Weights of a small mixture-of-experts language model, trained from scratch on English Wikipedia: 51.2M parameters, 644M tokens.
Below are experts of layer 3 (counted from 0) of a mixture-of-experts language model. Rows are named router (the router's row for the expert), gate (a neuron's input weights, with its number), up (a neuron's input weights, with its number), down (a neuron's output weights, with its number) and show model dimensions 160-239. Each number is 128 + 24 x the weight over its row's rms, rounded and kept within 0 to 255. Numbers have three digits each.
After each expert's rows: "mostly gets" lists some tokens that are sent to it at least half of the time; "raises" lists some tokens whose logits its average output raises strongly, later layers aside. This comes from a sample of Wikipedia text that the model never trained on.

# expert 4
router:147131158114087141128097142133123118107157095106071118133128130115137123097153130112118131180123126120122125117160125142120129135175137132110100140108135128099132134111085147136101113089158153127110140154120149108134120115181163155173184128
gate0:161089119120112125153132095149090100102160106143094109105156151086159127120103146143131155158168148122147098139150119098076120124121164125122099120117106143127091103103136108151164121126112153141100124139123131144113147120104113139121096089
up0:115125134153137130162103085121067142095118121143105136083154154148122140136151103152088136157194150105143104142132119139140129124152107113134116137150130157095128100144121156118161175138166138125160129134152138090097176143101100134130173111
down0:123138165128114177124146106107127137112135150103117043124142115129136126112165149130092124157111186126110177084132095141106147145102107181168124111106114126112129088133127118132148113145112142099134101146138127130143147121115190140110124094
mostly gets: "–", "/", "°", "_{", " ", "00"
raises: "-", " and", ",", " in", " of", " ("

# expert 5
router:096134105104107127158129146139104106080131064092162110154113147161090135135154130118131151172138090134113117082075125154145110084172121154122140106079160104118130139114093122100154135120139157136111135130135155110139114139137136110096168114
gate0:094100120113111114067160147190161137170129128094148133129106109145110159122155082130111104131141155139125137087177107160076113124105127116158144149096121107129095105136130141121141103119112122127104121108125118106095113108134145119136186128
up0:165156078114155113150153150098089117137067118164086157125114140111129125124083161131132124147127151116122190113101123146179145107129139089089166119144115136164159136104145158109114134095170109102168141144135146140140111124119139119161119146
down0:132155122103152110104126117159083182141105145130111111146136115147129078103075127081103135125125116131123088110132164148114142133111153157161132117162146138154125164152111136120100141104092144185162151109149112107127110084109112191131180125
mostly gets: "\n", "==", "===", " \"", " ==", ")."
raises: "-", "|", "=", "\n", " |", "Scientific"

# expert 2
router:134150139128140117073152138113111148105136113116105132126163130181111158112125077140106144124128095118105114142140106122127192157156097152176118124131119125092112137131134172122078088128135093113111138143124140156136167129090139141134126141
gate0:142129107125163117078146130121094165086123145128134135106133128078099117109157122136135128120138125129130142111102127135199119130104132157155101137191148128119148144124124122104113112138106106137075130079108113079149060133156108123129106132
up0:139112140119117142126168155091152089120125156124125124160143073106136099136133166125125108150102142142112146104118137110133101139121105098141168111125125150105107125157134131111124117121148153164183110125099126087119109144098117116116122147
down0:097111150131142134097125139162098139141109138144159130146134125141110123121147103114164127095125175169138152113122117087106130138140111109121167143144155153139128157123149155152111107109110100103133117177128128128076126131149133079109115078
mostly gets: " to", " and", " for", " with", " from", " as"
raises: " the", " a", " both", " an", " early", " one"

# expert 6
router:161147063131086118123059142122142099101135143105111147156155174132119106120115096107140141104128114125120114111115129130124114123100142109123106100109123091125147140109109093108144127083133187189137134142105156109144141137203143121111130107
gate0:109156141166116175047068138098101112149126152117111127122095119129135141124138174078132173140166132150089134165121144109123118144136089094147142126126126104102174123169172085141122125150103133142107091074116127154142159142162100151118086142
up0:123109168111128129139108156150164122084173115112105156132135115130135143126113124142117154088143131149124124145124149129129118130116130138127111167104112172106074123132154149154124148101147156166152106112105114164179184155156132078176130144
down0:139144106074127128135125174172131122133095128133136118091089131139107082106122138124108069128117137134177096104136092101118103102116116138103116157147132137208103125142137157131107113080119123149129140097117124138135138133137159117112199093
mostly gets: " University", " 2018", " 2012", " 2013", " 2008", " 2019"
raises: " in", "\n", " (", ".", " |", " of"

# expert 3
router:118112131165106152111086161153146076119158114130113103134132188148130160112086110126114141126135113099110112134166102128124106117121137112140146069103163117189144114115118154124115111113128126159108123165169190162124167117172115120093133183
gate0:150161131131110120135078149101136121160113098100135125087121116167152137142157133101156151118113123147123126155155107116137166110146144165113153101103116132156117126096119140151188107127132101136155134152146114120190133129102125131127083123
up0:059118129139138124130129126113117143137133117113128144117128102160151138143112135094136126145115117131153124174147133130079161148052129110133172076106125158125126104117094116119199106097137167158145088146174108122167108092155136100103105136
down0:159099115141165104112121084160182124118111109132125116158142155138077156153138152122120104138103138133087159080156145114083146147121152161126093118113139108159102107153144137142162121137145118141152126134070125140160124168139130113141154050
mostly gets: " K", " John", " Al", " West", " O", " V"
raises: ";", " and", "'s", "-", ",", ");"

# expert 0
router:156126136163127151144113136152130127117130123128151122133128144142142147082174071179156118123084100120122115132078077158087127104135126149162106102109138146088150136134159126139077126117102081126110093139130119112144112095096127138089116162
gate0:141152114118115144164062124152110126095146139120165153126104094166130141117151137130114098119089114152124130111109153130145113083152139138154104112100141142133148139178162156130130131139145124105131114134112144119135118114118149095132124167
up0:125120103133129100110133184092115148116124127144102151129143147106129122137174183127121130128117135135161129134146121112139178150081127133096135157135163099088134113150115146145113102128137129153131109156094104144132118153144120113150145145
down0:160129110151201157136097159125126135131088152118122130159139152169127128152162140163145137119101118101114095129127144118133168122136097144087127136136126138153116178127093108141140136170143107146124107118117121159121069106115107190126129096
mostly gets: " he", " him", " she", " He", " work", " her"
raises: "-", " |", " (", ",", ";", " and"

# expert 1
router:165121113135091125070156163139116116140079095116129129138123125110134132119120141129115119157153113146121141060113128115130159127128127111138130163100175114120125106095099119142123120115148092138137130140126115089150114116132130145157149151
gate0:130120124120113113139195167120145102146136125198143112083074119098121127163130148162138106117103115102091101159135113146124126108130139096160160117112125140166094154117150138115121142077101107121110110151108140138107079105127095110125109150
up0:091093126118115148113163133120118105173147113161100096099126142099148157131127122137188155127168141077102105136130132118128139133133114109148136120136107085136123138111140101094129142074148115111127132101102106134120104083130116102123151191
down0:158186153079125114117088112110119137115124102134139146143179127163108146119144109149136096112108155148147113152138097127076124161107102123145112155109134064136126162136141164135134110210086133138172081098131097085115130139098096138120102119
mostly gets: " |", ":", "|", ";", ".", " ="
raises: "\n", " ", " The", " In", " It", " —"